config.toml
d_shared_expert = 0
init_std_router = 0.0082
lr_router = 0.0015
decay_shape = "linear"
Below are experts of layer 5 (counted from 0) of a mixture-of-experts language model. Rows are named router (the router's row for the expert), gate (a neuron's input weights, with its number), up (a neuron's input weights, with its number), down (a neuron's output weights, with its number) and show model dimensions 0-159. Each number is 200 + 20 x the weight over its row's rms, rounded and kept within 0 to 999.
Before each expert's rows: "gets" lists some tokens that make up at least twice as much of what it gets as of all text. This comes from a sample of Wikipedia text that the model never trained on. Tokens count by the router's weight.

# expert 120
gets: "s", "a", "us", "e", "m", "es"
router,230,188,197,199,187,200,239,211,192,207,190,207,196,220,178,192,203,184,212,220,207,199,199,218,196,195,181,235,219,193,203,201,204,206,184,212,228,210,201,206,204,189,239,188,179,162,193,203,245,232,215,222,173,169,230,194,186,199,213,180,180,224,166,224,210,201,177,198,203,190,228,196,218,182,214,203,170,199,208,188,191,205,232,191,221,200,189,201,176,230,190,220,200,204,207,199,195,192,187,227,210,155,209,207,202,227,150,192,213,189,179,173,193,179,256,215,184,194,232,213,188,205,229,195,222,197,156,193,180,232,197,224,198,227,187,154,197,232,196,172,172,222,189,223,190,202,212,199,258,173,168,182,199,209,220,225,209,203,189,227
gate0,218,195,196,193,189,210,224,191,218,201,214,215,188,170,188,251,188,178,192,210,234,177,220,191,210,196,202,218,198,187,210,204,167,256,222,234,204,199,201,246,221,147,192,151,174,201,185,197,178,232,202,190,192,184,177,194,222,185,219,180,212,171,214,191,209,207,168,207,225,151,200,224,229,212,215,214,182,192,212,235,181,217,228,214,185,210,200,155,201,203,202,231,208,203,215,225,204,178,190,206,217,199,200,182,174,221,191,193,179,227,216,160,226,170,236,150,189,174,228,221,235,201,191,217,203,192,217,215,189,218,221,189,215,206,221,192,195,232,216,208,202,247,189,202,197,219,232,190,244,164,193,204,220,225,201,184,245,192,196,211
up0,199,208,172,226,183,221,242,244,204,201,219,189,197,195,184,235,161,200,222,187,244,158,196,185,222,235,164,183,201,194,220,227,179,201,187,212,223,219,169,267,172,182,194,158,153,201,177,207,206,198,187,184,192,188,190,184,223,203,215,202,240,205,217,183,188,177,194,198,258,199,189,233,209,232,202,192,199,218,183,201,162,240,237,173,225,201,219,187,193,196,210,209,210,210,193,214,186,222,207,198,201,212,220,182,198,218,181,188,185,204,192,220,211,170,205,210,202,186,180,212,210,189,193,217,178,189,201,215,162,203,224,193,200,219,187,238,191,227,196,187,195,191,186,213,207,225,212,200,200,152,200,194,206,168,211,174,237,224,216,190
down0,164,182,197,184,212,189,194,202,224,195,188,252,225,211,211,176,215,222,185,195,145,216,210,234,191,203,208,200,181,209,206,183,225,225,177,223,187,204,215,195,227,202,179,198,237,192,211,179,171,189,172,189,186,204,177,201,205,213,220,170,192,216,192,186,175,174,216,170,156,203,220,210,201,199,203,217,182,212,205,187,196,191,164,206,205,161,185,189,203,183,213,182,223,200,198,206,224,193,184,183,198,208,215,208,207,209,206,169,211,173,208,198,192,211,216,202,141,212,197,227,221,174,218,216,199,175,194,223,205,194,237,204,210,184,206,204,172,170,190,191,192,184,201,193,178,220,161,175,159,220,217,209,196,211,175,222,198,231,196,197
gate1,231,174,188,198,186,207,202,185,182,225,221,198,226,180,206,232,216,194,208,202,198,188,172,189,176,170,212,210,233,221,207,241,181,221,163,201,221,185,170,198,216,170,219,231,195,170,183,210,244,222,210,197,210,201,235,189,188,219,202,197,190,177,205,220,221,182,163,218,222,221,225,203,201,166,198,230,188,203,199,225,212,194,204,206,217,182,186,244,207,176,186,193,178,165,180,162,219,193,205,250,186,201,217,171,200,204,148,194,233,188,181,193,208,161,235,190,212,192,221,191,201,204,162,208,180,198,149,228,188,240,200,207,188,169,195,199,165,218,192,207,198,193,221,220,188,205,178,182,241,204,173,161,213,193,204,195,215,215,217,257
up1,230,203,171,185,205,212,201,202,220,228,224,269,186,216,233,203,194,194,218,180,232,205,217,204,215,194,193,190,228,208,188,222,195,243,185,196,228,228,183,195,247,218,208,206,178,213,224,192,185,185,200,231,218,205,195,194,184,160,190,169,223,195,191,168,184,186,213,206,204,169,210,181,210,184,191,164,213,243,234,204,198,225,240,226,188,208,167,193,235,202,170,188,213,218,210,191,195,220,197,205,171,226,226,209,226,224,201,199,199,223,181,207,215,205,242,188,219,186,171,161,223,171,200,187,216,211,178,187,194,186,187,190,226,183,210,154,192,218,224,230,197,221,190,186,180,192,194,228,179,198,205,187,177,184,192,192,225,211,199,231
down1,205,170,182,227,212,247,169,177,211,201,198,175,223,200,190,217,234,210,156,210,181,190,220,182,246,205,173,183,177,186,209,240,226,191,217,209,170,214,200,219,178,224,199,178,192,195,210,192,203,176,211,205,211,210,211,209,204,184,198,210,187,194,216,196,190,183,214,222,212,222,158,187,199,221,243,204,185,231,197,208,217,208,181,194,182,194,197,198,175,169,178,227,189,194,156,223,194,235,231,201,206,176,204,221,213,209,166,171,206,211,179,204,192,190,212,266,173,197,186,189,198,202,186,164,163,195,206,249,187,184,187,211,212,224,204,194,179,179,206,176,216,217,200,173,209,220,215,204,179,175,222,163,226,215,237,193,205,181,170,253
gate2,205,227,207,169,209,182,236,186,236,202,215,210,271,198,217,208,223,209,185,176,184,190,183,211,189,214,204,207,166,167,214,214,189,199,189,202,187,242,230,204,208,185,203,207,192,202,245,208,206,211,167,187,186,179,188,236,218,182,204,193,214,231,196,206,198,200,201,221,223,168,178,205,222,197,195,196,188,198,207,202,168,193,202,163,217,182,205,183,178,223,248,188,182,190,209,232,208,211,167,215,214,186,191,199,196,200,187,203,222,190,150,167,200,184,207,181,193,205,218,195,193,174,224,183,197,171,209,225,211,201,200,195,155,188,196,170,213,199,217,217,188,186,199,214,173,210,198,214,190,183,224,200,207,164,209,183,209,192,225,198
up2,189,199,188,197,229,180,235,188,202,173,200,176,226,183,215,206,185,208,192,171,156,174,184,184,173,186,217,196,194,187,186,212,212,185,163,205,182,199,235,195,188,198,209,182,181,221,194,151,199,191,239,164,212,184,208,197,194,177,192,236,212,189,173,200,213,210,226,191,185,212,204,196,201,188,160,215,219,212,181,184,185,233,202,201,151,160,188,233,222,212,240,197,195,201,221,184,183,184,183,183,181,204,236,192,213,212,192,242,233,207,155,189,198,231,240,181,163,175,235,204,196,181,184,248,188,194,154,241,186,205,177,212,198,191,195,213,195,202,218,202,188,205,167,203,180,193,226,203,198,168,201,206,196,199,179,204,234,198,178,213
down2,191,216,208,220,189,180,247,211,209,195,216,209,172,236,190,210,240,192,204,155,163,190,194,210,181,198,178,196,180,207,196,189,190,216,208,207,207,212,214,196,153,206,171,198,192,210,224,180,196,180,196,185,211,193,204,194,221,172,222,161,229,189,194,186,177,184,188,192,192,185,205,195,224,213,221,221,197,187,202,181,220,208,216,233,238,207,182,217,200,210,180,191,186,180,226,208,220,213,169,218,168,211,219,194,211,250,215,188,216,223,164,175,214,226,159,151,233,185,194,172,205,189,192,189,213,169,192,200,195,181,208,181,200,220,204,197,153,173,182,172,197,186,201,165,207,204,191,206,181,154,239,220,198,180,214,204,184,220,198,223
gate3,208,181,205,200,203,226,199,195,161,245,230,206,179,222,218,208,196,221,209,237,184,195,210,167,211,173,182,207,204,194,184,202,191,196,174,174,173,221,194,207,183,181,207,200,206,188,186,167,193,206,211,207,154,178,229,215,229,215,192,162,208,202,191,199,176,207,188,228,181,169,209,182,164,199,218,190,188,222,246,205,198,177,202,194,193,220,203,210,210,198,183,201,197,237,245,203,190,203,215,208,228,193,228,169,221,214,185,185,207,199,205,217,179,201,249,203,194,184,221,210,184,170,231,222,205,179,208,196,181,214,184,244,249,186,162,183,187,201,215,172,214,222,195,189,242,220,194,225,220,189,178,161,227,229,192,221,201,209,177,218
up3,223,199,193,185,208,238,206,191,178,223,195,228,219,192,196,183,193,197,192,213,159,226,184,223,191,192,203,202,203,207,174,192,189,214,192,225,156,187,233,211,186,192,203,170,205,188,186,168,193,202,199,208,160,200,219,220,187,191,208,191,196,209,185,214,197,204,224,229,182,182,222,216,185,170,184,180,202,200,223,211,194,188,188,178,200,165,197,227,201,231,207,221,202,202,183,189,222,191,212,199,168,166,226,206,227,185,221,191,144,180,173,182,204,176,229,172,204,148,220,235,264,227,215,209,201,213,192,216,197,202,200,204,221,198,166,179,191,182,200,175,178,246,189,209,213,185,195,220,219,226,162,192,221,170,213,247,191,186,195,206
down3,204,205,203,160,222,188,160,199,237,190,209,239,194,219,212,196,202,193,261,206,232,190,211,163,199,220,230,225,196,178,175,222,224,223,192,208,205,182,201,221,162,181,203,223,195,189,190,231,229,199,195,228,203,224,165,211,194,215,214,222,179,183,248,196,236,201,177,233,164,188,187,193,201,166,213,237,230,192,186,213,223,181,201,186,212,196,193,202,177,175,176,205,190,198,179,199,196,179,190,216,191,204,207,238,191,203,199,181,215,211,215,188,211,216,198,172,213,198,208,195,172,204,174,226,168,189,220,214,180,216,204,201,225,212,242,193,233,187,245,195,178,183,175,170,235,179,168,178,183,215,202,210,216,222,224,216,214,190,206,203
gate4,200,195,199,172,234,209,198,205,182,190,184,211,209,196,173,158,226,184,167,223,190,194,183,217,207,203,206,211,227,178,180,154,167,180,195,208,196,189,189,195,185,226,225,175,203,186,189,183,189,227,216,199,188,192,215,188,210,196,210,202,166,203,197,208,203,184,166,212,227,211,227,214,165,233,223,172,210,203,177,182,191,179,208,193,217,220,188,211,224,194,198,215,178,188,193,230,200,200,118,234,229,161,193,190,206,171,180,180,199,183,219,189,247,193,184,179,210,164,195,225,216,202,202,159,197,225,157,185,159,222,172,226,188,217,213,180,202,203,196,169,238,205,201,234,180,175,185,205,198,211,183,202,215,208,207,236,209,167,198,204
up4,199,196,168,217,184,237,220,220,201,174,230,171,216,199,194,187,171,221,185,208,178,210,209,188,161,179,207,190,210,213,225,201,177,181,225,234,199,178,204,239,229,199,193,207,164,202,210,194,180,198,216,203,209,171,187,211,188,204,236,200,225,195,210,236,219,191,181,204,216,221,217,192,240,201,211,227,215,212,206,185,209,184,204,154,199,176,213,212,186,220,231,223,211,210,190,197,195,238,210,211,159,180,211,215,218,216,196,197,221,202,188,166,201,179,192,213,198,195,259,230,184,204,215,202,193,214,218,194,191,202,233,214,204,146,165,170,178,188,198,184,185,182,222,223,204,225,202,184,192,196,188,190,201,214,215,195,221,185,190,219
down4,197,224,216,199,211,168,217,198,188,196,208,208,201,210,157,169,210,215,205,224,221,240,228,186,231,211,158,215,179,202,192,213,188,207,222,217,178,201,177,204,183,209,202,200,229,175,230,198,191,206,190,199,178,216,237,169,180,211,212,233,196,199,223,204,181,192,193,198,183,168,186,201,194,239,243,242,185,165,217,219,155,172,222,178,209,212,206,167,224,238,220,160,173,204,221,190,186,187,191,191,182,178,205,239,209,226,233,212,185,212,220,173,198,230,197,197,202,194,197,199,174,217,214,217,203,200,197,198,211,227,226,218,197,245,206,189,195,246,157,192,216,242,200,197,180,179,208,201,174,212,204,192,197,185,178,167,169,232,239,194
gate5,191,183,217,188,177,184,196,220,217,216,223,236,199,191,206,211,198,210,209,204,215,194,180,192,209,201,197,202,232,196,216,173,208,226,202,223,218,210,186,229,195,184,212,181,166,181,183,217,195,202,192,233,179,211,206,184,178,190,192,189,195,206,169,152,218,226,190,206,235,207,205,164,220,220,205,204,162,184,183,183,224,200,221,196,190,199,163,204,174,194,203,206,191,196,206,221,207,223,177,217,210,203,216,230,197,205,170,202,150,220,188,223,213,224,202,220,204,209,206,194,213,189,193,201,192,223,194,180,161,212,202,213,213,214,214,195,189,176,203,221,207,173,201,208,204,227,210,183,205,188,211,223,224,215,234,210,194,202,186,200
up5,178,177,223,175,195,205,212,180,192,204,212,170,204,225,174,184,192,233,177,164,202,198,195,191,188,186,216,214,239,187,235,190,199,194,206,216,212,201,192,208,226,198,190,212,201,184,186,181,213,206,206,199,243,194,216,175,197,205,181,181,152,213,206,188,204,199,209,199,231,184,210,239,187,213,194,185,204,208,210,241,216,206,162,223,209,198,212,185,160,209,219,188,212,206,184,198,216,142,166,176,190,187,182,174,206,176,212,221,227,165,235,174,199,218,196,223,175,187,199,247,194,203,174,170,186,210,190,242,175,209,209,197,162,189,222,199,186,190,227,220,196,217,199,175,163,237,217,214,195,217,209,196,203,216,193,223,178,182,212,210
down5,207,158,199,201,180,224,189,189,222,159,223,237,193,179,188,214,189,184,226,198,237,219,230,197,224,211,234,190,220,210,189,142,180,219,198,206,196,198,176,239,208,160,202,232,184,164,202,175,184,196,204,180,183,207,196,191,199,198,214,217,192,189,222,184,254,180,159,186,194,182,185,200,215,176,171,174,201,211,182,203,196,212,223,200,198,230,232,197,203,212,211,232,177,214,202,228,166,223,169,202,219,178,229,188,186,213,180,185,206,228,222,184,181,183,191,208,209,192,195,213,237,206,206,202,189,265,207,191,223,246,194,192,189,193,206,206,160,173,204,229,214,209,168,177,189,207,193,192,226,225,204,161,227,195,251,200,202,208,184,207
gate6,185,179,175,234,208,202,184,218,185,220,215,198,221,224,212,215,199,222,216,224,197,182,181,200,187,187,217,217,184,208,189,203,201,208,181,189,194,202,229,200,216,189,218,191,209,196,220,220,209,192,219,202,203,204,194,183,183,207,231,228,215,209,194,214,229,205,171,183,182,229,193,194,225,199,180,190,248,228,213,222,217,223,222,196,188,160,201,192,187,171,250,191,212,185,171,227,189,186,182,207,206,178,164,202,264,206,199,192,209,197,214,203,224,218,178,197,197,224,255,220,158,202,201,199,174,209,209,224,179,198,189,179,192,181,179,193,198,161,184,189,226,188,174,238,195,218,215,203,193,199,163,209,216,198,201,200,199,203,189,230
up6,183,255,158,169,197,174,243,198,260,194,206,202,233,211,217,199,182,174,185,212,200,214,223,200,221,222,180,199,184,206,168,219,215,210,231,220,181,188,206,209,190,190,182,181,230,202,182,188,194,228,220,211,178,227,182,182,185,216,210,218,214,181,182,200,176,200,206,217,198,195,199,188,196,195,208,180,143,194,170,224,204,191,196,198,225,210,226,167,163,239,210,205,207,211,173,197,227,236,232,199,212,214,215,212,172,175,180,232,218,184,184,163,166,189,217,197,245,186,198,182,206,179,175,196,168,173,159,193,217,189,203,193,219,175,221,206,200,184,208,199,186,178,199,218,198,211,216,172,218,205,202,172,158,193,217,173,192,202,194,195
down6,185,205,193,187,170,189,239,205,202,229,227,228,194,189,220,198,181,181,218,245,194,184,213,215,191,213,185,181,175,239,200,203,217,183,220,245,194,167,177,197,189,208,200,185,219,200,217,202,174,182,216,221,174,212,206,208,194,208,214,182,236,203,204,198,208,222,199,202,224,244,156,212,213,192,193,217,189,236,188,211,206,225,232,236,200,198,201,211,222,206,200,205,180,208,206,202,194,228,209,212,182,177,227,221,205,208,166,220,167,184,224,176,209,164,200,172,207,187,211,219,162,174,192,173,240,220,238,199,187,171,197,172,143,199,224,211,199,165,189,183,177,178,236,210,197,237,192,212,200,216,191,207,217,206,194,178,218,159,236,163
gate7,167,229,185,217,198,187,185,188,186,189,206,218,219,233,205,200,199,214,211,182,203,234,221,218,199,200,208,215,196,199,226,194,232,195,195,180,223,208,200,203,220,240,207,159,195,202,204,193,182,188,184,213,179,238,220,208,175,156,210,199,186,215,194,239,205,231,200,197,224,186,204,189,214,230,184,214,157,196,196,230,191,224,181,210,196,223,175,208,172,217,166,164,178,213,202,218,209,223,205,192,202,198,205,180,209,190,174,216,190,142,170,242,177,204,202,212,189,207,205,224,243,203,175,171,197,185,168,158,232,196,214,193,205,176,181,202,178,188,219,232,202,147,219,190,208,198,217,227,205,206,219,214,230,173,217,153,194,162,215,213
up7,190,192,208,203,208,209,186,228,207,155,208,184,173,168,197,227,166,169,208,172,216,204,214,201,178,179,184,193,189,207,170,191,191,226,206,176,179,202,198,209,195,175,217,208,217,215,222,195,219,201,188,179,205,221,183,177,192,232,215,186,216,196,191,196,188,187,205,220,204,188,211,200,181,205,219,222,226,195,215,223,180,221,178,212,211,192,188,177,202,196,228,201,187,231,207,250,193,199,193,179,191,232,195,211,227,175,212,188,191,184,182,232,192,180,234,213,196,190,168,196,223,151,203,178,195,211,183,166,199,212,212,179,187,193,182,215,219,177,210,174,171,218,197,155,153,186,207,196,201,192,192,227,190,207,202,184,223,219,182,217
down7,194,191,157,194,206,202,207,167,202,183,213,205,203,213,200,212,202,206,226,200,203,193,224,209,192,211,168,224,178,217,212,192,174,190,218,229,193,180,154,213,170,195,220,200,192,197,188,188,190,193,196,188,161,199,231,215,202,217,206,201,209,188,210,208,220,197,211,223,207,226,209,209,209,239,215,235,145,261,219,199,213,185,169,199,191,210,187,197,217,210,226,197,187,185,192,208,217,207,257,193,185,216,192,186,201,194,185,205,210,175,230,190,146,194,209,203,182,239,218,200,196,213,195,162,147,188,218,200,179,192,195,186,196,164,224,199,183,191,152,215,201,193,217,209,175,225,193,228,182,167,177,198,231,223,189,176,200,196,209,203
gate8,198,181,198,227,189,194,231,203,215,199,206,188,213,227,223,204,197,197,211,223,177,200,187,207,179,182,194,213,200,204,214,188,212,205,196,177,207,205,217,169,176,210,196,218,186,189,206,194,170,167,234,217,219,171,227,216,150,201,227,212,211,221,189,218,223,221,202,210,208,159,201,181,199,213,220,177,176,215,226,180,208,206,190,181,220,149,192,200,196,209,206,228,206,216,197,199,217,198,225,208,194,182,215,225,217,206,216,194,200,195,232,183,189,180,204,201,203,196,221,236,216,209,231,168,211,231,185,218,181,206,187,217,228,204,187,194,178,220,204,180,202,252,210,196,183,219,168,224,204,201,176,158,209,191,191,232,173,206,206,188
up8,211,189,209,199,247,174,151,202,207,201,223,217,206,166,179,237,209,210,189,197,227,192,190,212,187,235,190,204,190,197,177,203,192,192,181,211,191,179,181,219,244,189,182,186,227,196,187,224,194,216,156,178,190,183,191,209,234,171,187,180,182,174,207,198,207,184,185,191,202,232,182,212,215,172,202,241,212,195,181,232,230,177,196,205,189,211,198,203,224,196,206,209,225,200,197,198,191,173,179,223,198,205,204,201,194,216,208,225,208,226,177,219,220,211,214,203,184,178,161,175,198,203,203,215,204,204,205,201,211,202,209,180,193,179,190,183,213,174,201,227,217,168,191,176,187,212,225,195,207,192,205,243,194,211,214,179,208,205,192,208
down8,211,213,199,197,199,190,227,202,177,209,245,231,184,210,211,228,130,186,209,222,219,190,200,195,217,193,220,199,225,163,218,188,195,219,197,206,196,181,195,173,218,212,191,220,198,202,238,197,213,228,198,202,171,186,203,164,160,211,222,220,216,209,209,161,214,194,196,170,189,231,181,222,215,237,174,208,185,217,203,199,200,222,222,219,205,226,193,191,218,191,190,235,150,216,206,217,193,207,209,203,220,198,218,200,216,150,209,229,204,222,227,175,186,204,218,195,189,226,175,185,192,192,187,199,174,229,202,217,214,140,206,183,185,217,204,208,202,170,217,234,207,220,213,206,219,249,239,184,198,238,208,192,236,193,208,197,216,222,246,179
gate9,231,186,199,218,201,205,230,196,208,210,225,202,236,179,206,187,198,189,213,251,175,200,180,199,159,217,203,206,200,197,154,177,170,184,213,201,196,181,176,194,226,172,213,243,199,215,169,193,212,229,202,195,205,182,207,186,219,178,224,172,217,234,226,213,214,206,195,187,221,154,217,173,192,181,202,170,217,193,168,186,204,216,219,240,181,180,235,226,183,175,207,185,204,226,239,212,216,225,191,189,185,183,217,184,169,210,203,186,212,194,205,224,193,231,222,176,204,216,179,224,190,183,180,196,204,228,203,179,194,210,193,213,222,196,182,194,188,173,233,186,200,184,204,184,209,169,221,188,242,232,205,244,225,197,180,213,223,170,194,206
up9,202,213,197,197,209,195,187,213,186,208,232,213,178,180,198,204,141,232,184,158,202,188,215,198,204,193,218,197,201,205,199,209,202,186,225,209,220,215,217,215,163,209,221,181,180,183,247,167,209,199,225,208,230,192,195,204,194,201,175,192,231,174,256,188,237,205,190,220,187,211,169,212,205,202,181,206,240,197,197,212,195,191,218,206,215,211,215,181,182,205,175,196,223,183,193,195,182,226,195,200,229,213,162,212,220,185,207,188,199,182,223,208,209,214,208,207,203,217,185,196,221,198,171,213,203,200,189,238,213,205,214,176,184,187,223,186,164,227,189,211,211,201,237,195,191,208,227,180,200,172,225,179,186,205,239,176,204,221,219,200
down9,192,206,204,165,185,181,236,192,210,204,215,230,193,202,187,203,206,222,181,207,205,248,188,237,232,200,186,240,203,190,212,189,221,198,219,199,221,211,183,206,216,210,203,176,191,207,195,216,205,195,176,214,225,192,190,246,210,227,189,197,167,190,144,231,244,206,219,230,216,227,201,189,166,214,206,197,186,198,203,230,197,181,195,183,205,184,209,202,235,194,175,217,158,195,191,176,192,236,199,203,215,199,199,221,214,217,157,205,207,194,179,188,198,197,220,206,172,196,214,217,229,178,188,195,191,174,185,228,219,219,189,136,179,187,225,215,173,203,235,185,213,241,231,183,199,209,208,210,218,216,189,205,212,183,200,211,194,199,213,201
gate10,191,173,191,202,185,250,256,172,219,185,217,192,226,230,179,181,191,206,201,169,190,216,161,170,182,226,214,227,213,168,179,193,217,229,182,180,210,190,230,196,225,199,195,215,196,200,203,160,216,215,214,197,150,194,233,220,185,172,211,198,200,180,182,193,207,217,197,182,185,211,216,229,201,226,207,199,198,212,207,193,200,215,224,187,177,193,195,190,215,195,207,226,177,207,196,211,184,187,197,218,236,186,190,222,184,217,198,212,207,184,195,170,214,232,204,199,198,202,241,199,176,191,231,214,159,199,209,213,234,229,183,216,199,188,234,219,205,183,202,207,182,208,171,215,211,235,218,213,179,191,189,171,196,205,229,208,169,205,195,228
up10,209,200,196,145,215,183,175,198,175,223,206,231,199,228,203,167,158,184,197,183,220,170,213,208,185,204,189,172,193,166,184,193,216,179,215,204,184,192,167,207,213,230,206,220,216,197,209,224,215,205,188,208,208,205,167,190,175,205,170,187,201,206,136,217,217,195,225,201,200,211,195,182,165,166,200,216,179,206,225,217,184,173,197,211,223,203,205,204,213,224,217,217,209,181,220,138,200,183,175,203,183,204,213,215,173,180,202,215,202,193,182,177,218,174,187,169,205,180,230,211,188,197,193,237,204,202,195,226,186,192,200,176,196,197,183,178,218,217,196,177,176,196,180,203,185,193,192,238,170,224,193,229,224,145,203,198,219,186,222,199
down10,178,199,220,216,209,164,161,193,171,192,153,213,183,193,166,204,174,179,197,209,201,203,200,151,202,218,190,195,197,190,203,225,216,192,206,201,161,201,202,229,169,189,188,199,249,165,198,189,193,181,195,196,198,195,243,198,185,192,194,201,225,178,190,178,186,217,177,185,219,205,186,201,232,243,202,193,230,179,175,203,188,230,240,211,201,205,179,213,174,211,199,220,204,200,191,201,199,192,168,182,184,197,195,214,219,179,255,208,187,198,175,207,224,157,206,184,188,191,243,162,181,187,205,204,177,206,230,219,199,181,228,194,209,207,208,191,166,202,161,201,217,212,177,197,190,239,168,199,190,212,191,184,205,212,174,224,194,222,186,195
gate11,233,205,178,199,212,203,209,178,230,197,182,220,218,194,176,162,202,176,188,218,204,185,211,201,156,195,225,223,199,196,206,173,198,178,198,247,214,199,186,207,217,197,222,194,190,190,206,208,230,202,191,206,188,208,195,242,154,169,226,182,215,230,192,181,197,177,174,154,254,177,197,220,228,169,200,173,202,208,171,201,188,166,206,210,209,224,192,234,178,212,204,198,203,221,202,199,204,220,181,196,209,163,208,221,245,230,173,235,206,169,193,192,179,213,205,165,178,225,195,172,172,181,223,181,202,205,206,198,204,206,199,235,206,236,200,196,221,227,208,172,224,172,194,231,189,204,192,206,206,212,219,206,209,224,187,233,194,192,213,191
up11,199,189,200,208,185,192,219,167,162,178,205,193,222,207,181,197,213,179,221,185,215,191,205,191,196,195,178,192,222,178,228,199,192,227,176,206,168,181,206,198,214,171,184,204,225,191,215,227,166,196,197,229,211,197,228,197,179,199,231,238,209,163,171,227,205,203,181,205,160,209,188,214,214,217,205,217,201,196,194,202,213,217,209,208,202,200,181,214,220,184,214,205,171,188,170,238,179,207,191,178,203,191,196,197,221,186,175,164,203,216,199,202,178,184,203,217,209,178,220,195,211,206,186,188,209,196,190,178,180,210,203,197,211,182,160,218,223,201,197,198,225,228,190,200,211,230,173,227,195,199,179,168,228,258,187,195,199,217,192,215
down11,210,192,178,203,192,227,190,210,200,205,197,181,204,215,214,226,191,189,233,213,221,196,187,188,214,191,224,209,213,217,195,166,204,157,167,197,220,191,210,209,175,184,205,180,194,166,167,196,215,190,224,156,222,210,208,187,147,182,207,213,183,232,201,173,169,202,198,172,189,217,211,201,225,179,191,228,178,195,202,197,213,188,226,207,223,213,212,216,198,195,209,197,207,193,225,181,207,176,234,195,176,207,232,186,219,204,202,207,175,213,239,205,172,222,162,207,165,182,218,221,213,179,175,208,236,210,190,220,198,211,162,244,188,203,175,228,191,203,231,222,218,173,198,219,174,217,218,213,185,206,186,233,165,190,173,220,196,229,181,201
gate12,212,180,191,192,160,188,208,211,179,232,202,228,175,182,184,217,166,197,171,247,205,190,227,205,239,239,219,188,220,175,225,199,211,165,215,250,190,192,163,220,182,195,218,178,207,205,186,222,200,212,238,200,196,175,221,171,197,165,198,191,213,210,222,164,202,220,205,188,212,244,192,185,172,205,205,193,215,185,191,149,193,224,210,191,211,197,179,166,173,200,210,221,196,187,214,181,167,164,205,180,192,208,180,201,207,209,168,221,191,208,182,204,205,186,222,208,171,229,229,218,210,192,203,219,170,184,200,208,178,209,180,185,194,221,178,189,158,188,214,219,167,212,177,184,203,199,226,220,207,231,193,178,203,209,195,231,216,216,220,191
up12,183,203,195,185,199,201,223,227,216,194,247,200,218,178,202,197,188,220,164,221,200,216,201,205,210,181,225,199,208,187,220,211,191,171,223,197,168,171,205,209,173,187,213,204,197,187,210,189,202,182,196,209,217,228,165,197,184,192,255,236,198,209,175,205,209,182,206,195,192,210,202,188,185,191,215,206,203,186,195,203,193,249,209,196,192,199,187,182,216,180,209,182,210,181,190,192,212,231,211,198,197,202,193,191,199,187,184,198,151,147,199,180,231,197,206,238,227,189,228,200,225,166,220,192,232,165,235,175,194,202,178,215,210,192,178,185,201,215,217,175,191,190,228,199,174,198,197,197,189,124,177,209,193,176,198,203,249,195,230,162
down12,193,172,208,209,177,158,180,191,213,200,191,184,194,197,192,205,223,160,227,198,204,219,168,195,232,201,228,199,222,192,183,207,218,235,185,221,180,204,193,228,199,200,211,187,225,204,203,230,212,237,199,236,240,208,211,220,187,200,248,180,188,198,160,211,188,207,207,208,193,202,192,181,206,187,228,176,202,181,204,185,235,188,217,213,208,189,198,207,216,234,187,188,213,203,202,173,223,207,224,185,186,189,230,210,200,207,197,214,201,156,202,176,249,200,186,204,198,210,219,222,206,191,216,167,153,212,224,146,215,220,212,189,201,222,198,156,196,221,182,225,213,196,156,193,197,181,195,179,212,232,210,192,156,197,167,209,181,176,188,225
gate13,222,177,166,204,204,171,197,207,236,176,191,208,224,168,197,193,171,233,179,175,193,198,197,247,190,198,206,199,211,177,221,189,196,212,215,228,203,224,252,220,178,206,229,226,196,178,225,192,185,208,207,204,198,177,191,235,198,200,195,195,165,186,215,202,197,186,161,200,199,190,207,216,180,167,219,228,198,201,190,220,196,195,186,177,199,222,171,206,194,185,234,202,182,162,227,210,190,179,189,206,231,203,218,185,199,200,202,239,179,212,208,211,218,193,207,152,205,189,237,190,181,224,165,181,224,195,208,199,186,235,223,143,207,205,208,213,189,205,193,227,201,184,240,201,196,177,184,171,179,207,191,195,222,174,209,213,174,223,244,207
up13,222,203,165,179,193,180,176,204,202,223,186,235,185,223,232,212,173,219,209,221,207,214,152,171,198,164,201,206,188,249,195,208,170,162,167,168,213,189,169,230,195,195,204,240,170,205,195,201,212,198,157,197,170,219,189,220,190,196,193,195,209,170,195,214,222,186,194,206,209,211,162,214,204,169,219,175,231,221,226,231,218,175,227,199,177,210,209,237,211,222,182,224,198,212,180,206,185,215,200,223,189,220,214,198,185,192,204,199,210,216,183,218,227,172,207,190,219,204,234,220,168,169,179,199,186,203,163,180,171,215,188,168,199,222,202,212,181,210,177,207,160,194,187,191,188,230,188,161,215,229,185,171,233,197,220,206,213,215,224,223
down13,187,218,176,205,170,211,215,206,213,196,185,222,200,203,212,224,170,228,229,194,177,217,221,207,198,186,207,219,204,209,211,208,153,225,221,165,214,247,195,228,187,193,186,209,202,222,231,205,201,193,190,167,154,192,195,218,219,212,164,199,192,214,196,215,186,190,201,177,193,204,170,222,220,202,229,174,198,212,204,185,215,154,225,188,196,247,176,218,176,226,190,202,182,188,204,217,217,199,206,196,200,200,175,209,206,181,194,169,208,169,176,209,168,156,207,188,169,221,206,185,194,184,162,171,193,176,203,234,196,216,204,201,198,197,181,243,188,183,168,188,189,185,254,187,175,201,204,209,223,203,199,213,193,194,199,204,186,213,172,219